Weights of a small mixture-of-experts language model, trained from scratch on English Wikipedia.
Size: 9 layers, width 192, vocabulary 32768, 35.1M parameters.
Experts: 64 experts in each of 9 layers, 64 clamped SwiGLU neurons an expert, 2 picks a token, a sigmoid router, a shared expert of 64 neurons.
Below are experts of layer 6 (counted from 0) of a mixture-of-experts language model. Rows are named router (the router's row for the expert), gate (a neuron's input weights, with its number), up (a neuron's input weights, with its number) and show model dimensions 0-95. Each number is 128 + 24 x the weight over its row's rms, rounded and kept within 0 to 255. Numbers have three digits each.
After each expert's rows: a language model's description of what the expert responds to. This comes from a sample of Wikipedia text that the model never trained on.

# expert 23
router:093123160124114162162198095154125168128117104123123103128149111152142148129093137092157184150100113104128134134128092131110115147152109156147113140160094128123141132094133134091119123150180126106102103120141097139137125123109148122173141108138103097149143139125119117146127119167127131137
gate0:122113139138103136115134110120097101143101112104107079154114148142114142133109134135105193144079150129165121122119096172134121114093111147122087122111139197138106083143118140116134135105126116167130132106141137116126118187086118090127120138115156106139097151170126127102096140122127117104
up0:150098155151128142129141131128121100145114140097125100129128146111111136150147110141124152074123145104152159163158148078109114102131138137117129152170136178117111104149106160126109120146123152120090116126101090155120107188167100114080082135144124144151136095156102179125116131124093100143
gate1:099124139094170166147183063107148114115083134152129137122104126152104189128153111118167117145116146106122152151127108106131118097171092114145150119132127149133108134138129150145123130119125161109125091120113134146148133157131143112126169154143119120140135133154133122153108106148136144136
up1:107110119095145138117107130120111156118173138103142142116136151129161123123089079121126189112106118109124146144076157140079092112120175117130105164087101123129122125144143119103113105138196150122052123148182143117132092136148136146078121124136137127151125137139144147094120114128145121130
gate2:058080140149148180133152142100110065121129176125140146162148148104145114105112132104129100157114094132107076136143140116119110158124110107136126158114155148137124110136100107114110174124117101136149119130056113090118125144140155118108129151168135158145144129138145112126108127161114146119
up2:134118127124167124162131131148104142114136132135117127149141108134139126155093143113157132121118097125151098181124131155124086121143115124186137088116120156091138086186129076070162113163130078138091170113170090147117139150147148100144136122092125105111147156142102127161128133125094160140
gate3:146121141110128136110145119120139100153172131128117127083119135138150107063111144127138127139151113098168138107100120157150119144104145146156165151076101106077096124169154104105136152163150098131110141092112105173103136109101130162087124118146114094083125167128125101160149112162145161097
up3:154119139129138139096137093151162103117115097126126162093121106138156142117122141124138115143096158130130134091115157179138118158125147136153116161150143100117136136135196165105151132150137146125123124077145092136149118142109149080144061170124070140129109176135124133119167128138109143118
gate4:112130113155130120140178087093085168080150114156135112175137126123136147147123141117092137109109162127099112130115175114127102112119163125132120186158079119143135195169097098106152152136117119141134118103150132137142162121118175121131140119142124122091114123105170128118151139109153120112
up4:078118155120145130158128127116121113140114087145106100123138132161153112090097135131148170127143097128118113126137112149116103113155137110146122101158140131111119139107133117109145117140137159123155126135138116158144159122158124108161121123090164081086103150137096169101135133138147096133
gate5:115175103102131085163150129141135145121105146123136085106135106155122161062095144121153128144136146104153111105138129149155096158137137158131110124138122158108149145127118080133141126125151115106091082137153164173136118132141095088132152143145121167179139114133116132139121115116114113124
up5:116151141118159103160176101161167106114127116138110144129117119120169163160131130121148105121143143104076116135139120138100138107169170145158129102068140142096100125123146072124138080139084109137107149097119145158153142122144149076154143089165130147161149132082154158085128088103121120162
gate6:093101149138121136109098098161149147142130102168120118140138139120129162116118113102138146171130149094128142128161186120126111081139126126144104119120134115109179127129118106111112116168148159143083180160205113081121162161154133152102130146107092124106136085125111130108133138114114093137
up6:140148148110166086174158147142173117137131123134125101091143092189166137101136163152138167103117126116135088099134110075075135123109149108158159115147089131132098123098180131138099117155184127121108118139184144121112118118116100153090124113118125122149115082145127185111153093163132113134
gate7:103106123158108129122150101130137150157124146142127093126106119142137070118107140107157160123102126171069154112139134144114113157152104106140123138181120123106143164107182116147133136121164094129090137113109090114121176106121152128147140142147106098135111170150097124108126117152141113089
up7:104129154151160146144121116172109141164106078142125081082123104118131138145093120109119099125155152079085146176128098136204148141130144164140115107102128107125121146130096099123127125142171068148138147102085137164157121153137183132127117126131139110114132107143135093115136155186063098115
gate8:060119165149099107128141129140124080121147146103104066101146132141149157142121118125093121177126131160097097127116123126106151149126124131172118101150096172123075156116135134119114116149128170119178126134105123093128139166105158124110131103132143157114154149122169119151156080116116150119
up8:135098132118112126181099091144133103102129116119115130147149181133095138122123109110167131137137097108134172153130179144151101095124113138094138104141138135132132118137121144193152122155150161137150118142115120150140123108147151145172134108150145103088104134111114101170159131130131120117
gate9:153104148157143107156170104139165154119157134130113121091147117130129173118086108076153096132105130091110118175131095169106129101112118100151115129131117151119155133161159151075141140099130103123090078143124105158129126103146159113135156109140135116095119118128137099113099127173136155123
up9:115130147116179150133084129096063102123135112120106110115094124158096158109142144127163136161154156127110139108114105119117131133139103153152124123133158124123122080152121145125121137151093166082107163128120152129151132098130117159099153112100164134111165163154148131179179106152160081105
gate10:115088101122141135134121149139133117165113194126144126123138106159136093122118098156156128106079112087099143093113099131130099148201124138155110121145097091145172141087125121146133120111139098135125111115139131126119074109112161111120124110092118174170101159119142159094154148174108105116
up10:130129082138142141152165114088161131153126097089151120128095155122148114129146143106149136149106123069147085141162103128115103163138109112127128116123083120140144085130128135091133134110124113089100137138131130145130137157090142163150110066113119128130138154119117116175089140101101124091
Description: Past participles after nouns

# expert 53
router:168146133091099126112121122182095146120112111121137083121112131110115103153107123124146124170132134160112164085161097143107147151160092120165118197122133136118142111084137137137107118106121142116142161153146104140132108122113121145181106115146146082144104105158128136099149119154131131081
gate0:142151122111133136162126166156119144119133133128117130103163122118117143168135142131135143103145119111128144109185125166122155141146113052135113139139116119083098113129155107101162148120153144158123114137123078120155100117119147117120146104124130150149117135113163120111139143096115124140
up0:128094141139133142100100103170131172102119094155162088125120187141151118138145139114160075169113086155148152139173146121131093140137123105136081166098114161155130146110115141119124109142146143149084139151113142131121136141089151125164093123102106100105112155174115145107092092115114129095
gate1:139118072128107145136124156107146128116095125124120108126088151157129146156077183133113071177160161145165097096189137168106104131129176082112138154099120165151162155104148153146145107148163166124152154132166131103145130121109101169116112127123156099120111140138140154110125111151148138105
up1:139115133067133147155139106148126099119135111105157183118110158136131168107147102172133172149143118180156127100166131085114127162141119111136105111112131152040092113177113141122143149138126131134173111123153098120132141126142147127160119068112122152127110074138131127101123099107102121127
gate2:136097109132096087127121135167149114199134084126121125136121123149125123113160102161109115154135127081142183163172126138130126128143122146140152112116140103137136106080112166131138114099114099105132134132149123140137110071156176125135109137095109164129171124156156156127119142122162114127
up2:134143129128143138170140074143129116105100092136155151130123144139096125107153117127172128155113101172137137140144120112122149116146131112142096146149084166113110160135142146145113107126113095112081136178144105179169116113108146129115133124111133124138116132131099143107111131138192126110
gate3:167148159122129132106104107153111126188111095109130122149124114115126119123143087113113164167175122120122138158171139098149129107168128149136103151116108195163140177113164122109095103158146119114101135105121087142152147152103136124175119143147135076121119115143159156131127134152121127136
up3:109147112095164109143158111124105123156134123187111083151121128135137108123174176110117152137129170097149121125128128135138155094137133135118147124108142117131141113081110085093136097146125098124089136168078111117135108168133120108151169076137141123120089173157140136111101105089125165095
gate4:138138069164144108111150134116146123099174139138111109096138127126171085103144156082146111175145115140147144110159117143123131154131118112136110144113154097143148136108150146161077115161100105099143180124115110121098113138113102162152095112129144125106139144162123138113101108104105121110
up4:120115120125110147113093135105139142121114115163183094107168127132099110133134137166146116122102133147154141112102148141138142130112177109115088066114148141121098132088141100130149107154126174120140096147107134160117123109135135146086142097154076112125111123099166087078087121095150139186
gate5:140111121131103041150166114168122148107132117095154132115156149145137161131153125117133117123123144141121180137137122164105108100141148132122111148102114125127142171133161152132179068158113148090108154091118108125147125142136158123103087142109153106132102127120101151110122137102134141128
up5:131117101108148081114106127074161144140103062132142108139124099142123112122144132122101140120150132138145092108094112144111133176160113131105129161113088137146146125071157127140137163123166125129140113106114081108192115146107117120163134177155133143127121115172161132128119085132128095096
gate6:146136089104116133085188112128115119116137126089100131104094140114134128152097132091146147135117154141125170095096100181111139145140161158127118156101148111116171118101110181100127113112131132084099156096139145183116120128110174170122107145171146080116124094148107145112144120152096113158
up6:176085142116140129106145123102102124127126117076125160162118108133143145155125087133165099115090163156122092136145140132165117122135139113110116112175118136141135128119103113133091137098126117113118107116124160131127144123167144120132102147174134128110089129139098142145158115077115136105
gate7:106140113114117122125107122081161156164139121171120085150143143144159107112157140157159143133139157090124119133175108144129141152120162102159117107153139130101150107115123124145108115144162129119132156105094169115160130143131138119128132145105125129141174135151122117123101107089138168098
up7:177124111146115135084120144151172155162105158139131090111141133123108064087110136053124134148162100140147137152154144161101148120134105128132133135129119129113131167139124151120125150123110129137137134129083162085115126089101130136128130099127119147123124150131131147107102138143125145084
gate8:175131129071083156147152126123107101110126103102085139135145179142154174079116142147139118121146146167124116149137091111087107148120070160145114166134139080105088109140139123194109148143134127087159157159142124105128080146130110137145115129136125122112107128161150157098104111149109175114
up8:074171149140146115149110123153139129139179078153146100130082146098138145123135108136117129085148116156129116108137106131141143162144071103152122119131152134092101103107144093156118135145106135119173157141139135126133129130105126155169154127157114077116122129117127128114148107117122096118
gate9:109119105149120139125135129080126136095105126109132116146136123126149131128101157141097072120091176149092146134158123114150104163152150140133105144131091118151108123132123144122139138125128115132170131140106076123106133113084133122163121167117166135141088151114129137118114129133113119100
up9:142096108094140100121180099167132106106143095086118121120147082126139149139130122118143132141105101110124170117081104185114134134179135155093074128128151113127135118142120121161137171122091156153103156113130095136130142152134114155102120083137125153158110125138133119144118106083107116123
gate10:167090109138141087137110148134128129117156136134144126095141130160112147188133116149137114092119149098099172088127094147109121111092140114109121159151103139111169099119135111108134113116114124106157089162157140154113104116109147127199119103161160074150133185149086168098122102166126160083
up10:126066084139099119111160146125110155088141086113122112139101098150120171123117107121186139116133143160072129126142122108118127161128135165092175159110132145079134142128128156118134137138144174104112139110141152115130095109075115153117098120142182134120186095162114140101129141174136130130
Description: Verbs after pronouns and modals

# expert 8
router:144136152153129137112134132143126141125121111120110143126116172140109118118108126085106104145183108188156139129144105127121127108095135175143138134170124117127124112125133128129126112136140164115109105113141135132121185112073163080192131145078115141151140119156119150180081081122104166074
gate11:114149163128094146124143129122136078093121129141134101133126135127136135171119115131089142176148132120173155090133111100125130138147105152109102102119119145140135080141207108122130126153131150136115135116134132109092118182129127066125137143142173125143122114121129082094152121114101122127
up11:176109169153083162129189124134107113109141144085115163141119146167130153108119145142145116122140140145114084116116182131159172115101131148112126100091138148112125147126120125113124143144079114136127132120148113154110131192097071134132165146114105123148139131118102127112127125125122156120
gate12:113102134124113150105118127164117125104156133116132144150151133130113098126126129111120162127144102156078106123169181115105162087088170151138154175180117098134132122145158108088145096165125177138148127160171135166158118106088127119163133124103110176128137141176146145157132117117071162097
up12:137119109102186133098130117143166147131127085164127131165088125104110137115139135124121107159140167140101143141158100117090096152152110088136119126162107142102144121108143139086098158151141160149144145144124121100052127133107145146093115121112121139141124132148123139144132121159118167104
gate13:146136157148129119150147116121091157106135137111095137123160103149112098159090088100122105156150128125155122133121106130143123101071199099095124147173125107120131150083197119149113121149130142138103140110145105119153131126148133088162164177136130106105113114124150147111113100174077139140
up13:100135145119131143136122147098114081096115119109131121124086121157168135120073153117083132166137140172137134145151143113127137080118141116134129105161097145142118140107149121161164153096133157085143118177130094164172131112127116128160162117109107114180112190141129088137122114090116153158
gate14:115146163178095144072120101124150100092102176185128127131146110133105123113135117127131092177133126173108132129185097114103100107122154095090103145139115152113112131140160146116148164162131166165145096130138111150119110126118144143173132138087150135107116078124137119134099089117113122132
up14:141087147173102166085164110145131159162120077136153137125105165119136112115129142132098132139173126123150157121161161160071127113115134128164135113119153107106116156130115109132091146152083116117091127132146178107127150094137151139089094102136149142059093092126169139099127129125161126113
gate15:115105137154133128115179154149130149156114118140074135136157119105148158141119112111065114131128136152096133117134088115118118118090172124116105109165121140151114133109134153155133108127144155109135158097104162112103206132138123109134109066100113184105180116144082121154101144145093159144
up15:120147140172143153127110127118094094137066110116146157131143145133155102092146138152078132149133101211162116132138125109120116152103120116158156114137139179146097154114146102109147141108143147096107131141118125147159155133131146175117153101121146126080117127171110148126081155129138081176
gate16:096151165149131120143143114098156120144183123112112113119141171125081079092124086087125128163113081128094133136133096143127127139150163095111141156119127139106125141144117128139138116158126140063127126128130141152128170140106064095138136139148139082118146094111089146149121087109078126139
up16:149110152152116164101131184153106137124149117128093107112125131170118139109161171130165130145147108108143134108146124145078145121124113135167130155126160163132118141106123125150159120118119139100155104139168132187119173118129104169159155150074066109185099128136162140106122110121139182138
gate17:124083143112130190087111129141116135134143103151127097109136137151130162188128127096150150147146139138118153130166120107121166151157127091139100113111108100160129108105085117179099131155140165099120140105169116140139150162140140108146136139114139126063099131114135136169102114133104158155
up17:114173107140132133164110115124128130160136177109117150102137113159149182150113097156134089118131082137130152133137129140120175140107125118149127130158091126100132140149114132123139148138147136156121120098101136171086133085133127076149117143163134176157131113161132091133133129126129150131
gate18:125142122121114153147147115105150108131138138154155175145090118117092111128108088069158152102165178162103130139128113174149114097123130133107097144098117130152101093154096149117141081152138136122115094096172129116137120144131152100129140154127113143150156141136160090123096125128134119119
up18:105105111118132109188083102137097151122134132111112151133130122085102163099088097116140145108162130128072120184151145122138102163137110158138123092165103119130147146087173109127142145117136123137109180171131128142134146108102155146119133127125122133149123161128169119089116138094126143118
gate19:133119122121138129099149142113109144129113115123097122140133138159131124151147153127134119146185124146170129138126113156122131093148131106151142166135146160134111160106085081127078141158096147114115094101123135153142107169126107123160193108059147123092085121137139135132121138131121134156
up19:106142092152086157125098154115127127105157143146145116126142132118137146108104083114113100159118147215102124153138086124107167086125115088068145130094156105088134112135151131107122114169123158135150098074144156147135138124142126078120104132134114128127117182149139135153133117142122103161
gate20:133100129106164175124111112096141085107092153138116138156139143175116121117117136077115107139132134152079137096183111088103168138143100129142125123143117154134132136138095147110160123167141117101117130076110119124151128121115110062139148141094135124144113090129138136128117084153117141160
up20:133161103101080112140134147101146142127127144080125074139108126127118116171135143174125139137123154141125132137108128143133097144103153153139068102132129141107136098110145105149095133071131090104079076136133081118113081144113120136117076118163147118169085128157097160128146119123126146115
gate21:123113154164151183141141148146118130100117145108117141130130116174110151084124121105158082125130087155158157116116070126099113123170117149131087113122130114140105164129168137146115148159129142106143140099128105154119159141078128109185084147113116133155142164115139158133109090116138160127
up21:171091114097132122120112110098114147143141095113100120123121166128163116143073082135136137160145128166135119119156151184134125142105136115099112152137107176131166152107126154134130105141114096101109102066100138115125104131160171152162110119134180114115134160143097138120093112132115143131
Description: US places and institutions

# expert 52
router:152114139129123149133138140144067129130130128128127065127175111117199127131105195091137095129112141177121141094154131121095140140122113153140111155117114124111132105113125158120120099145147134119131138099155116154081141110126134113173151110107146124153144118118095142124149099118148145138
gate0:131127150131096152091119138131119146152105177126134103147125127110127130085119089099122149114110112139103168139189163081060125147099129116130084121110135139093091147117186119097120143137126131125130133090131124139097076127118126119130089120117165128103155118129130139104147078053142127153
up0:123131116112097122141098136156102192100182115141172116129150082107117091118103097166124117119159099124116128152154146117113110132115160146136140132099152134151135132118110137130151094113121069147154181130152100155130179112153127144145133115131061150135118168150102133148120109106146123145
gate1:129149096133108133110066154144111099100171100110090135114136107107162102092124142103133158147089103154125126084160127152160147159142093130106137130161137129109161143094148149128120104184132127170094166143131138135105069167129106112139125150151117135112143172160119142150122152147130134118
up1:138100157102201142142109139119119149102152116090103172151124116130160129111117125150158139119152134167116144115104131217129105123148132145089138103120141109123128151129145134098121152092095102091089100117127116171135103148145165137131079103136136102153160143101131115137104127132144134179
gate2:148128128112121127113076136141101143123190143110089126130094148131135122125110125132153113097096141153164095106143099177122134158138127119098153146147094139140150110130124152120091154106133131142143116135135181123107200095126123112129147112124115129132099138127136128165106161135121146146
up2:157136150160157126148143118133148126137106112098117125170118103152181107171183127140117125123099149092082171121099149127110146164091101126143127101111169140117138151106111129182141133136102133084127161161116105168137115102105101148106108095160116117135139129124102148106124143108129119111
gate3:131120124093104130136135145111140148098125054155131101109111171138165141133141141112126111133159142096106139105134182102146120099153138133101131154120129138113143127099140166130150150119138126103105129106116121111163117140097147100169154133085148118117137122176136146140109106104119117169
up3:127110113098105104107142106127143131146121130143149111142126161133128176121116139123124150124103155140157163100118125123111118147151120087120171176151128101104108137123093130121132146170082133112137131193146129131138158123162092107126112102165149093157125101106067095144132114120129144100
gate4:125129137115134202099089109166158155088161156146145125144124119104134108109129156106153090112149127105168117099135150088080178102096145171141102164119128166120093121122136133147112154183111099114128091070115145136089109119142108117114150113125129129161132120131114143110105085138174133163
up4:081134143065160109107110126101124133131071168150142148108071172161117134107133110104154114139136116122143120112137144089119151157172091157128129126146106114125167142132121141129143136154138118129126092143146149102100101126151124158148123117141135114143156147148063118100165142149137133134
gate5:116092169129100120135169129163144144100145133154134126110176147132173157090144138127107113141152097156148090167169190090089101128111095121087114165123133112134145144073146154101137124128162117137128163138148098137114117176164149137170135161137142114113094139143117126164111136123101152132
up5:180121120114133161090122105116135105128136073115159129127161121146197147135138143113160128157072100118145159069098138188106163124064140139114122143107150115149170078114116129144137146110122125110068097151125115181124116165130125124155093123140130135115142127129139113141154096160139164136
gate6:122114146131068148175089133163086148140128126113115142107141097177132126095123132126113120133150128177109138113129157155148116112147120135101157144082125157087137111125159129131086129158154139092112119130164153104110165169141117111160124109117116125151134099094119102132127116145124137127
up6:150131123118132095118120133145115142130097138128142123127095109098111142160145091150139060102109136151101112104180153124080113135133138117088152104112115115101101077124166124143094141180163109137094102163161136106147119178128144155113126141148148130153150150075133115169110136120150148163
gate7:166101152134102130177103143063143105147133139108139114122137104135155135097139134083144074102159156155107131102167174117151118117129139122128141134135109129128091155102107111155112129095151125116133107172128142112108137120099139160154152085141129165135125173124131166115117129107136147164
up7:130185159168159105130135149136090134145074125132127090107113101096149114127125172118133124120128098127092116117146099109126113137080157156122137148127098127082124134148092115103124154112142093138096122129128134181141156138166138159140135133131108104106128132089128140091099086183101120138
gate8:126106117150128164134138116114136149155091137137150128151164116143139129167110152115114138141124111162126123128100148164112124156152121117119080116096139107107115137117128099179169139105134163082144069117152151164149122126139128127110154127120133130119137143124101129139117137128115090121
up8:140145127129125177089178124125128153139140092118162165136123149108112117117138140131142160122128129124127118163144111102121108119138102068153147170141118169129143154129125110122102110133170133093166113110115121128118083136117163133177121159119116129170135154113108162098095140133140128098
gate9:156118111150157114091145127160108122105086119130135128119141117120159122163102157097160153132108088128145123133139128085118100106139142152073158141129132153117140134128126136135118134172143125082109156126194120145119151146149142121144135149100128119126104090125112160131100075140155092084
up9:160138084089162133109112121152101164131150096131165119136107110101125151175112152124104168091142141118140124157099121158118138130102127137144137153146125134138131097169127119161109103123138127134149043167115159123112101127146083128102100128126106183118161139116116157131118120108136141142
gate10:185203135098121123165162119102150180127136170095134159094147155089117115137118167122130127152124095129110099126130115098151106164136068128143132128103105122109119120157142113163136111092168143138138138096163154090136130147105125145089136153117152191133128106150138108135116109113120115145
up10:104158148084117102149128078120117100106120102162098144111135143112160157137124149072178089149129099121153114101150188116131114157111126121107147153160102117158125129131152129083104152093142134174144111158157152134094131144137136131127130130142136113145096181095089131137164101171136115100
Description: Auxiliary and main verbs

# expert 27
router:126090172091123121113163116130072166123122122142120148126176093152095133101111103118139137129123123140123153104113086161138155152142139125113143150111085132147149154090147126077151101172145157104142179148143111141109134142099142098166109142141117100149156109106142138151130128153148116129
gate0:153127110129103116112097128105095104086142125093135108133142117130142134103126139109123095103145143140106118099142142144118150097141162144144129149113127182116149143086144139155135170155122188103123141138151116150107188117100148098146130117154090126153128108090122193103124121171109123156
up0:149150111142127090123142110147087162147124162112115135146120121111120174124144102110149108122109194133169111123154080124122146164093117080120110093126147100134075165146134133120118111122131105116080128151089127146127143144124099129145134145140165129152174138153077176135095094105164145134
gate1:088085177176104138110168112141114152135071140126149146128154102121112128141129122122148124157126091108130137120075142131126160127139166145115125132182152133155159140133105125126121117151148137129143174118161124114140111114141154113105142106112117138128156092126137090140112162147164087137
up1:111136116095106099098158153124138146160137094139102146119154097199139143123077105130087124133119106120139124129148150125130116087153109126108146139134125156106097129116182111146110122082142124145109134129156128129130120121079112147141131141153104117151156148105095153160112128167125141126
gate2:126096145125105106137129123138116100143133146101132118128111102122130150086126125085096119135105089126136138102109083125117176110109163136088139131119105127125121123072161178133146135178117169148119126134130052129110130130147119100122133128148145119183105124129153113094124109172090109104
up2:093160120105100154133129117128050164116128161105094129113162120154129147099117113113119133159074093116122155112111087129165142148136121154107113146106101148150134134146121122080141138099145148167159141112163119168139092136109146139099138154136088139146124146129114156130107146164160162170
gate3:099116164131131123148135111134130127105117129164129130151140141158161124129165075101077128133171137155147111131097105137123086142101149084104134151126135114136127094107150084126128108131161126090074171135099125158141171102151088158134086110165101108112110153186143152143118099144163125124
up3:115118146130145148119115167125136148186112157160112155145143089116154124086128116138114120146125147123121158144128121149121144112114130169161073162126129133097178110085094116181171144114137166132166155141116096106135084137079153108103143104163084117128156103126171155180089131107108121129
gate4:124129140087140114123112175136141093121118155147129134160117121108168192084114169133180141141102102122113129130134115164122168164132127107140104153119101107100114154161180084087134109138149177109108135065116120089114139109108152105154111133138077106119118087101091105146178149145089085143
up4:138116142114126152126125045131133114141139103133115159124144077171144117127152123097138097174124123183152123137143142152116141112122178147173101143140110147158147127125149162114138112170181149105110137137152120135138101144142101078140139087126139134127137123096110088153141117124115118113
gate5:108136111143120151111131096144145157158158176136140146134139115129097148138102180130139116139115111102155170114116116160116106149110126159135102164104070131141156117133154081068100124180141145122126160166131094107106122136135145129137105162140104099110125152085120151124119133162146107162
up5:121094122119153181141138143143145100141150130144132123139102121156102153095094058150104155122160087126162088149118109151119146151141102110154107150136132094132122141102135138134095130172149136078150118090131104125129142142124148117143132092171112115141122105105144160123153094153122094143
gate6:130125115148150154130092114101125079102100139116157095085137116127115123151115137108127115138143109124129085097129091140119133129134134118148140141126117161130115123143150094127125164115150124085135122162124087135156102136135140133143194148128136141154085116142154132155108153134112124141
up6:084106114136114121109107109188113143119105174132130154130150132146126138122100127131124118107120143137132129114100126121144140144114179115119164121124115118122133107144126131114146101135124122088092154145103152131182151130150140160161162086092154135095122109132158129116162108127151147152
gate7:131106112140108113076124122134083123137168133133161108161111093144114119137135127092138158161082156159123107102134125132134105128153129149135110133129134148128131142101095130147133145206173148056116157150115135104114124147136080122150116155106134173116184083137138136121109097130135137154
up7:153112136125175124088131131158118125110102100118104119140146114174150131139110145136090121154121093142135127139148118170101112122123164142117105106130123112118126138137104125129136133139137141111105067118125101122187094132117134128141124134112161122090122134147119091163134093076144133119
gate8:141153132145126157136113114177085102146109144162112140123113123180109111151112131142142115135143113130126141116185170104088126154117141154129157140110138084129114129171143126105120146151137191135148183180099130146139130159107105100173115125101100107145136086162134121130114093162106081147
up8:175156130128151143130141095155107151135100089134088113174126185101090149094129095145146098124090132161130120110139127125124140123156161077180166150124136151134145153083133124154128105116089144116089140136143110163110136113123121111138103135153063168154086122158123150135102113162190175167
gate9:151089113125125102105151115157097143122100162128126105100119089158080114104088137127113168115140155147109137099149107137103160151138094142082110156119104152146144142134137118075177084189149134121136142156165106154107134115134125126180125138145137123144117113135145137126152159124129092109
up9:100132169142128161108116118101147148138105111129091159116135100159144117119144128090118104137103126146090108151128165109134114142154193114147101161088149121093096108129152095138116153118146102134111128152091146109138177124142096087078123130134110181115136132109114119099139077131124099144
gate10:113120167080141130135131136145125119133156120134130136130109081123133140158136079132134125147157155116104135118157138122137164111180105116105075095122135109127144148113166138097118126148117144163108168123113117101133088125120146097098110132130138090129149109086117109119132096157170121110
up10:111086121171121108090148145132119089137132087116147118186163132182077110156099115096154139149135134141114093142100086150126150124160095156127139128135126161128158109094110116136146114102163130102139107168116121104098137123101142123148140146130116146159147119124143127162083129111129162145
Description: Main narrative verbs

# expert 11
router:144086184147130139110132178132142108170126120130155140136146133137134156148130120114112171110129148121143112095135065172136103139116103106148158118119141131124143117141147126126100125125110115119111165139177075129119119108115156121171134123125161121164159059179131163110126111156177106153
gate0:106145175120118101114152141123104128116146128106100124112137144146125111144110081147130153153159141124123145123122119138124111113090117141146130112126137077114120105122096100160155115111121180157109160123197124109136147139128175097179170122086118185118076155140113093165132135152145159168
up0:124172169127109122132114108103077152119146135149156126128164163101157130128128093112134161119110121128110122153106159182129150085101145132136127128128111153154112119138173070134133165135120111117147146123166149126132094131155115107132152115124157141181156112109118107101141109179142122158
gate1:171102126089130153145155123122130082147113115102161134126122138140167136124093154118118129099127114098108105090130135115118095125176125114110144127146139141156112111107134131134115133125128127125107150070087073160150144097121165132101101086121093117162104130127172160121126164165189103174
up1:080125095160072114149085159109189118176139169137155167150106112146115135117172111110121123141129102166121091105142158125110156159130089115123135164164164072091147096138156135116095098163138124113076140145107145126123160138126150150158140173119130100126117104142127118145140143115147105113
gate2:177100131183127127101165129126178164115145137111128104140113129161138134170104087101094100144138132125163121131153117146144115110105127079130136137157128144086167171166092145114147145139119114133101169152129102081140111166093127143142124126128089120118138109147110133106130091152126107148
up2:131118113148123132075156129124095109150089123116128107096139078113143148178117154155098107117124105147152118150112133148175115094131113124132151132151123146122091117062131163111124111146149114121098124138134098157118152137163130128118170164122153134139129111119061093119135114117162124133
gate3:136093125126116119134165164105146098150135131135136129138076120129131112125139153091106172099115116108137142117113102125092149151161105113171168108144122155119121136134095135096093149127118164115092163106124138078115117119089120094178134138118113172157162152141108117139119112130133123133
up3:066119132112142139139110164111170148083110105119118115108131144159104073113139095150126140131150143122145137132153120147102132136149109155123138129095116158132083120131183111138135090138120140090124143156160084103135158109174149116128092071148133142150132113140118169086137140145125139133
gate4:132133096153141142140101138107119152150105063101144089113109144142105105141132125103087175157103128125116160115140140097168163139165132150122128132108133149096158106166089124093133137083146188163169134132138096132134073111123134112145172153122142127120129115161118178115150130134108139117
up4:127139125103133125104125146128125111156139114153109141121124147132064153128119159118135151121128094151121166119153064125154150133121122107142124127154135132135089108162117130130114100129107114182139188124149128086110151104112129117131156086098140164161141126149125152174089127129179131140
gate5:107173122138056105158087108125178125130090164087138120123150131095136130133168140160118120135119065125126149078161104145124157115140109135107129112154120101111101126147168140089084111130132140116120132140179148103144115149121096108126140101157101141131149102146118154139098114176190111123
up5:161086135116134162153114132148104122113123137164101142134138102124148127154165148119151127144131119173112129105153119163148123114096180124141140129102147150103110144115079153112062126169143104164130130108143098150100111091126170134145109132133140133136098097116155148149128078149144147110
gate6:139125138168069135188104128103113120123077084121092102079128134175126135113144129112138156103151158105114148095106117105175129144147103120157142127101120120108147140142145139133149153149173181151150160075157129110110128123137144090149139103126132116162136166141090107154139081164111111095
up6:129140146137099108182148158154149107116166134134123139076139091139090184104139103104124118179114137104125097117138089178139110126123063124130160147107143148129110137140110152113106101135182111111166138095107171126111138125122101117126108137131148124106119106147140148096152159168134131112
gate7:148116140116105095147124150119146125144153102121146126137130120129126083148131159105119153117135130122131102123144119133137111167144149163135179114123130143094114162118147154103135181150075119143128135153133118123145132087137103111147086113143162133127185071144122158077121093156105127150
up7:121154118116144143117139105146092152114093143115159147122136174107136153173114124116122143131143113156123137095159099133097128104104117097115113163151149133119165131144122162114196089153135145100124129145122081096124091142129124146146174120107085167148073106185116111143116137122163139108
gate8:141138132140122132131193145157128103108172155130129143103147114131152132151133128133085139122162147118164146145113073132132115126103093111124168113062154152136098104126127150092147119136147124163119139094135142139144110085129126098150135144129152120122121110131190129085134149127128120112
up8:119093144113132096138149135137099126076148091122156108145100143145145147148093113139109153153114120139143133145160122144154175145080125136150150134191117113094151099160152132127179116112121116130139094149160159093111103140110149125126156130111117133148135125166157113079091165078131107141
gate9:116135154134138117137112096142121131168104156137115138119102095141155153108095096120144147139151179116103119130138127174133133143164128129146146115171140133118131111115133158161121075113121116133138125128164120154128148185096149122124148081126139134132143100135108198118082117106158109165
up9:086090146104139179165080100149126132123153150111101115141132159113125131138138076119119146140166107119164106163130156101084164134131136135137138133111119155120114127136107118144191144110097118091113122082113129132169092141136106141129163142116149119085173157145104109076104115126082141146
gate10:159154149131129125111123127132107136138135136115133101158131115147156153126147139132111135108127131145115102121178141107113084136145130126133084121127175121121107126120152103089078140125167126090095154116112128124078146132141130135192122118114113089140136133132119088117161164114069140117
up10:096148136134110128127142131098103112109116151184124090150152115116171134124103150087137196128140107082155157104133130125098091137093144115137115155137126154158124111120163140141195091117130107123134097133097155084136079116154159136122179135147123122132152101113170111105142157125140132086
Description: Leading digits in tables